Below are experts of layer 5 (counted from 0) of a mixture-of-experts language model. Rows are named router (the router's row for the expert), down (a neuron's output weights, with its number) and show model dimensions 0-223. Each number is 50 + 12 x the weight over its row's rms, rounded and kept within 0 to 99.
After each expert's rows: a language model's description of what the expert responds to; "comes before" lists some tokens at least twice as common just after its tokens as in all text. This comes from a sample of Wikipedia text that the model never trained on. Tokens count by the router's weight.

# expert 45
router:64 64 36 38 61 65 41 35 41 34 60 65 63 47 39 43 60 65 51 62 35 60 35 68 63 62 48 62 35 62 61 59 39 34 39 39 58 40 16 63 56 60 40 57 59 62 47 66 40 33 42 35 48 61 42 61 38 58 65 56 36 61 42 63 40 63 66 61 49 36 63 60 64 62 63 33 37 36 60 39 50 39 58 63 61 59 66 38 60 60 39 59 36 65 39 51 37 37 42 61 38 33 41 61 60 48 35 37 42 60 33 40 65 62 64 35 47 35 60 60 62 39 59 38 58 62 43 35 54 39 42 32 38 39 33 35 46 41 34 33 62 39 66 48 62 37 35 41 37 65 63 57 38 67 49 31 51 42 39 39 50 49 64 62 37 38 38 37 49 41 54 61 37 38 38 44 35 37 64 65 65 39 62 38 65 56 62 38 26 63 61 67 39 60 46 36 36 36 42 37 38 62 47 63 63 59 65 38 56 43 62 62 51 65 59 65 62 59 40 65 39 36 39 37
down0:62 52 52 62 71 63 64 25 51 56 37 51 42 37 48 57 65 57 42 47 39 63 42 60 35 43 30 64 52 52 39 69 60 59 33 38 59 46 68 59 67 61 39 46 45 62 61 36 55 50 48 66 56 45 43 58 77 31 34 56 39 44 47 39 67 47 63 53 55 63 32 40 45 39 45 64 42 48 76 60 57 45 49 57 54 40 60 45 43 59 60 27 38 28 50 48 66 48 54 38 35 55 50 26 45 51 57 54 50 58 59 41 51 28 30 36 53 72 72 17 55 39 39 54 62 44 55 85 62 38 66 41 33 74 44 71 51 48 57 54 58 52 41 42 45 49 52 68 37 61 54 37 60 53 44 53 54 45 47 34 35 62 53 56 67 52 18 56 56 40 40 51 39 51 58 67 52 38 66 53 40 55 49 61 45 55 65 82 49 42 72 42 54 27 57 56 39 45 34 32 47 64 56 48 44 57 31 68 37 50 44 38 45 53 42 26 56 33 38 49 61 45 74 41
Table row ends, abbreviations. Table row-ending pipes, section header endings, and and between roles; also abbreviation pieces such as U.S., A.D. and uth in Cuthbert.
comes before: "|", "-", "The", " He", "|---|---|---|---|---|---|\n", " Candidate"

# expert 28
router:62 60 40 40 61 63 49 35 42 34 63 63 68 47 36 49 62 62 48 67 43 63 38 63 63 61 56 61 57 66 63 67 39 37 35 37 61 38 25 62 64 66 39 62 63 59 64 63 54 37 42 40 44 62 34 64 41 63 66 42 33 65 33 65 38 67 60 65 56 42 60 58 64 58 62 40 30 41 62 38 45 40 60 64 55 53 63 42 64 62 37 60 41 63 40 60 37 39 37 65 34 35 58 62 63 44 39 41 38 64 38 43 61 57 61 40 56 37 63 63 62 38 53 42 61 61 39 39 43 42 39 49 39 39 33 34 66 42 42 41 62 36 61 46 34 37 38 43 40 66 43 58 37 58 45 40 46 59 34 38 46 44 59 59 39 35 37 35 48 39 65 60 37 39 43 38 41 36 65 62 68 37 63 36 65 67 65 40 65 64 62 60 40 50 65 40 36 38 34 40 37 62 54 62 64 64 61 35 45 33 69 57 68 60 67 60 62 65 38 62 35 36 39 36
down3:50 49 42 59 45 55 67 47 48 49 62 28 41 65 68 59 36 28 51 48 59 61 48 44 31 41 63 64 31 43 41 50 54 58 36 48 52 69 71 52 42 37 71 39 29 42 58 44 53 50 42 35 55 49 44 45 58 39 43 61 57 47 50 41 40 52 54 28 51 54 45 37 35 49 68 53 73 60 40 56 65 49 49 57 49 43 60 56 46 59 50 40 37 37 60 46 70 42 72 69 48 60 71 63 26 75 45 56 63 28 44 73 44 49 57 19 72 37 44 41 43 53 64 36 80 68 65 37 53 59 54 42 40 65 63 43 59 50 45 47 48 58 58 48 43 53 26 72 71 47 66 51 65 34 52 52 27 40 52 26 44 40 49 55 46 47 57 59 52 45 38 36 60 51 37 44 59 47 28 49 61 60 35 57 35 53 30 41 61 71 26 50 66 33 50 67 49 48 55 41 33 39 51 58 41 66 31 66 32 42 45 34 29 61 50 56 78 62 43 64 49 56 54 48
Table pipes and The. Pipe separators opening or inside table rows and sentence-initial "The", plus pieces like Ty-pes in headings and results tables.
comes before: " ", " \"", " C", " Total", " Win", " first"

# expert 13
router:59 62 44 45 65 63 58 37 41 32 61 62 62 52 37 44 63 63 41 65 42 67 41 57 60 67 53 59 53 64 59 62 42 32 39 35 62 38 39 65 61 58 42 58 65 67 60 67 60 35 39 42 53 64 38 59 41 67 59 46 39 62 34 61 40 64 61 67 61 43 61 59 63 59 66 32 32 39 66 38 72 37 65 62 52 63 63 39 65 57 35 63 38 60 34 72 42 36 35 59 41 44 65 60 61 39 43 42 37 68 37 41 66 62 62 39 49 39 61 57 56 39 58 37 63 60 41 41 69 39 39 46 39 38 31 37 54 35 37 38 61 41 64 54 30 40 41 53 35 64 53 60 43 61 43 33 61 58 37 41 55 37 58 58 40 37 39 45 46 36 61 59 40 36 64 35 39 38 61 61 61 40 62 36 66 65 62 38 34 62 64 62 37 70 57 41 39 39 37 39 39 60 67 61 61 63 66 37 62 34 66 61 49 63 61 66 56 65 38 64 37 36 40 33
down0:30 46 36 59 49 56 67 27 48 28 65 52 42 54 45 33 44 36 44 35 54 47 37 50 40 57 61 23 41 32 55 54 59 28 58 47 44 54 49 48 67 37 55 40 61 51 61 49 36 64 44 34 49 59 58 49 49 34 53 47 50 55 40 58 53 67 58 64 43 44 48 27 32 57 51 62 54 25 57 51 40 56 41 33 44 46 54 39 64 51 69 49 58 41 54 48 43 41 42 81 52 62 64 55 26 46 59 45 36 65 65 61 37 40 42 13 73 49 47 42 46 35 42 50 46 60 50 55 57 84 57 76 42 69 34 48 43 37 43 45 57 47 56 33 65 43 31 52 52 59 44 77 43 37 40 48 41 60 59 23 37 63 76 59 39 55 63 48 75 59 42 65 54 53 58 50 61 62 51 36 55 58 53 44 70 47 49 57 18 76 51 55 54 49 53 59 40 54 62 57 57 37 47 58 60 66 57 57 72 51 33 45 50 56 72 52 55 60 46 35 75 46 44 62
Prepositions and connectives. Prepositions and clause links like from, by, in, while, after, through, mostly in biographical or geographic prose and line breaks.
comes before: "|", " the", "==", "The", " he", "In"

# expert 22
router:62 56 41 55 59 57 54 36 43 37 62 59 61 26 42 37 60 63 48 65 36 67 43 61 62 61 48 61 53 67 61 67 33 35 37 34 64 38 52 57 61 64 38 60 65 64 51 64 60 36 39 38 45 64 33 61 39 66 59 43 33 65 40 65 38 66 61 61 36 40 62 61 59 60 67 41 43 39 65 35 49 41 61 60 56 47 59 35 63 60 39 62 34 63 41 54 32 36 42 62 41 35 46 63 61 45 39 40 36 65 37 42 57 59 62 39 59 35 59 58 65 39 35 42 60 62 35 37 38 42 34 48 40 38 40 40 47 31 39 34 65 33 64 37 48 43 37 40 34 61 47 62 39 62 43 36 50 46 41 34 34 60 67 57 42 33 41 37 60 42 69 61 39 35 50 33 38 41 56 61 63 39 65 34 66 63 64 38 38 67 63 67 39 48 57 42 41 36 36 39 37 64 32 65 59 62 67 38 42 36 63 64 52 61 62 61 63 66 39 65 38 34 36 37
down0:63 73 62 41 39 52 59 50 47 63 56 38 56 54 78 63 27 46 41 44 66 60 52 44 47 60 53 56 29 47 62 50 56 56 57 53 31 53 43 42 48 28 43 26 64 48 69 41 57 42 50 57 48 49 60 52 69 52 40 28 77 66 58 60 42 46 44 42 37 40 52 71 35 31 59 64 60 51 41 63 47 65 44 59 63 36 30 56 47 54 37 31 46 57 67 44 64 39 53 43 64 50 75 72 40 59 45 35 66 31 54 66 47 66 21 64 39 30 65 38 35 37 62 42 27 43 42 44 47 62 45 47 48 43 56 40 27 51 37 49 58 51 59 64 49 49 41 68 73 32 61 51 51 55 30 76 30 49 61 53 38 43 48 30 60 58 57 58 48 53 62 41 57 62 49 61 62 68 69 27 45 66 61 58 62 40 54 47 32 50 35 48 57 74 40 48 49 53 50 33 24 40 48 68 36 49 40 52 62 39 42 49 36 49 35 57 67 38 38 59 48 56 43 59
Spaces and light verbs. Bare spaces in table cells, light verbs such as took, take, became, had, and odd word pieces like inh, ul, per.
comes before: "-", "0", " |\n", " a", "1", "2"

# expert 31
router:55 63 38 57 62 60 56 43 41 37 63 61 61 49 37 36 63 60 52 65 38 66 39 67 65 62 48 64 53 62 62 60 42 36 39 41 63 33 49 66 63 64 38 62 59 62 50 66 60 42 40 39 48 66 38 59 41 58 64 46 31 59 35 57 41 70 65 66 50 32 60 69 60 61 66 42 40 38 60 36 63 37 66 68 46 63 59 39 62 62 38 61 38 64 36 41 36 32 37 61 36 37 37 59 61 33 39 38 36 68 38 43 61 62 63 40 47 37 64 60 62 35 40 33 60 62 41 36 60 40 42 57 38 33 35 38 47 40 39 38 58 34 62 47 56 38 36 45 33 59 56 63 40 67 25 36 47 47 37 43 52 55 59 62 40 39 40 38 44 37 70 65 35 39 58 39 38 39 62 62 66 33 58 42 66 60 65 38 63 56 66 63 39 62 58 42 37 35 42 38 39 60 60 62 61 59 68 41 38 37 69 62 44 67 62 62 61 68 40 68 36 42 36 42
down0:51 64 39 34 72 60 32 61 33 47 68 58 54 35 47 64 50 59 35 67 43 54 46 48 49 41 40 57 75 47 69 37 43 33 52 57 62 41 43 50 43 64 41 48 59 59 39 45 52 52 50 36 28 45 44 59 45 53 64 50 51 62 74 79 47 68 62 65 44 46 48 66 58 41 45 58 36 50 47 39 55 29 60 54 43 64 47 36 45 69 40 65 61 64 41 32 53 39 23 64 65 30 36 62 66 35 21 39 43 64 44 47 58 46 73 41 32 47 49 53 67 62 37 66 49 65 48 40 43 53 57 64 40 47 22 65 63 48 56 40 63 39 56 50 25 50 63 17 34 65 52 76 44 71 31 35 66 44 52 50 43 37 47 71 49 37 48 46 49 55 61 64 30 54 43 45 47 54 47 60 53 38 53 49 53 52 63 46 56 48 54 68 48 45 34 50 26 49 39 33 43 67 56 49 75 48 43 37 37 38 43 53 60 39 42 58 74 54 68 55 43 63 46 39
Colons and following words. Colons in infobox fields and times, plus about, on, investig(ate), Votes, and initial capitals of names after by or of.
comes before: " ", " the", " /", "00", " UTC", " \""

# expert 32
router:60 56 41 63 58 61 49 41 43 41 60 60 66 41 43 47 58 62 44 69 34 62 35 67 61 62 45 60 45 58 65 67 35 35 34 41 58 37 24 66 62 67 37 60 61 67 59 61 64 35 42 37 66 61 35 64 44 64 59 49 37 60 37 65 31 63 60 68 53 39 61 69 61 62 66 35 40 42 66 41 64 42 62 58 39 56 65 37 57 62 45 59 38 61 37 49 40 31 43 58 40 30 48 59 59 66 37 36 37 69 37 40 61 58 60 37 52 38 62 63 60 36 51 37 62 68 41 40 51 42 44 44 38 35 37 39 35 41 40 35 63 36 63 43 63 45 32 49 33 66 53 61 39 62 42 34 43 77 40 36 54 76 57 58 43 33 37 36 42 39 57 62 38 43 48 38 39 41 62 61 66 41 61 38 60 59 63 37 47 56 67 66 39 44 43 41 37 37 42 37 38 62 52 62 61 63 54 38 45 34 63 65 40 61 61 59 65 68 39 60 41 35 38 40
down3:50 49 52 49 50 39 54 50 41 65 58 37 53 50 59 63 61 46 44 53 46 50 50 34 80 39 51 53 45 24 52 38 60 39 74 49 38 73 51 43 58 50 53 56 47 50 58 40 23 49 46 72 47 57 40 68 66 58 45 44 46 44 48 45 50 57 48 55 66 53 53 36 39 38 49 47 66 47 35 51 63 34 49 50 44 56 57 48 65 49 69 41 45 47 38 39 41 67 44 60 65 52 55 52 38 37 44 68 85 46 67 77 44 62 42 54 45 37 52 67 55 64 35 31 44 48 41 42 47 62 72 74 34 63 48 31 47 48 37 32 46 37 53 30 42 26 39 62 50 56 62 82 42 38 61 52 46 59 62 51 41 78 53 57 61 72 46 44 64 74 50 46 29 49 29 55 32 52 38 29 62 49 57 63 51 62 45 59 24 43 63 44 36 44 65 46 42 76 37 86 33 67 44 51 33 54 51 56 64 36 40 44 51 50 51 40 43 43 31 42 37 40 41 46
Table cells, name pieces. Pipes and blank cells in filmography, squad and election tables, and in, plus mid-name pieces such as Ch-ant-al, Ch-ant-zaras.
comes before: " ", " the", " \"", " MF", " DF", " October"

# expert 17
router:61 63 32 61 64 64 43 32 38 38 63 61 61 48 34 39 69 62 48 63 41 64 40 58 62 60 41 62 63 61 61 62 40 40 42 36 61 43 65 64 63 65 39 61 59 62 51 57 53 36 35 38 38 62 39 60 38 66 63 64 35 67 35 66 34 66 65 65 59 39 62 64 64 60 61 36 30 36 68 39 50 40 61 62 47 40 63 34 58 61 40 61 42 63 39 35 34 36 39 62 37 37 48 63 64 64 39 42 36 62 38 37 64 66 63 36 42 44 57 59 64 38 52 36 61 63 42 36 38 40 34 48 43 39 35 40 54 38 43 29 62 39 61 61 31 39 37 39 38 66 68 60 45 65 60 41 46 52 41 35 42 42 64 56 40 39 38 43 43 37 63 63 40 38 46 31 41 41 61 63 67 40 60 40 66 65 58 34 48 64 62 64 37 51 34 38 38 43 37 39 39 59 41 61 65 61 67 37 47 41 64 63 53 64 63 64 65 58 36 59 39 39 41 34
down0:54 51 48 63 42 36 16 75 46 39 34 27 58 74 63 37 35 58 73 72 55 51 44 63 42 57 39 62 52 60 56 50 40 53 25 38 67 47 53 52 38 43 54 45 67 48 47 45 47 46 52 51 52 44 37 32 40 66 38 68 48 52 33 35 37 51 45 55 53 53 52 56 69 36 61 51 46 76 67 44 59 47 57 59 49 54 31 41 13 47 67 48 47 61 52 35 27 55 43 46 45 59 37 41 59 65 57 85 43 49 46 43 36 49 52 51 27 56 40 51 46 47 57 37 52 67 48 25 56 32 59 47 47 27 42 49 48 63 68 53 62 41 78 58 43 64 73 27 61 48 54 56 68 73 35 48 77 53 55 59 48 52 56 62 44 38 42 41 47 51 45 44 51 41 52 27 50 42 72 60 40 57 52 59 67 66 28 62 61 46 46 25 32 42 57 64 41 39 52 55 55 41 41 60 38 49 49 35 45 40 60 41 42 42 63 53 53 39 41 43 70 60 41 48
Sports tables, country names. Name endings, countries and numbers in sports tables and season articles, such as Dyn-amo, Malaysia, +66, Tour.
comes before: " |", ",", "\n", " (", "–", "0"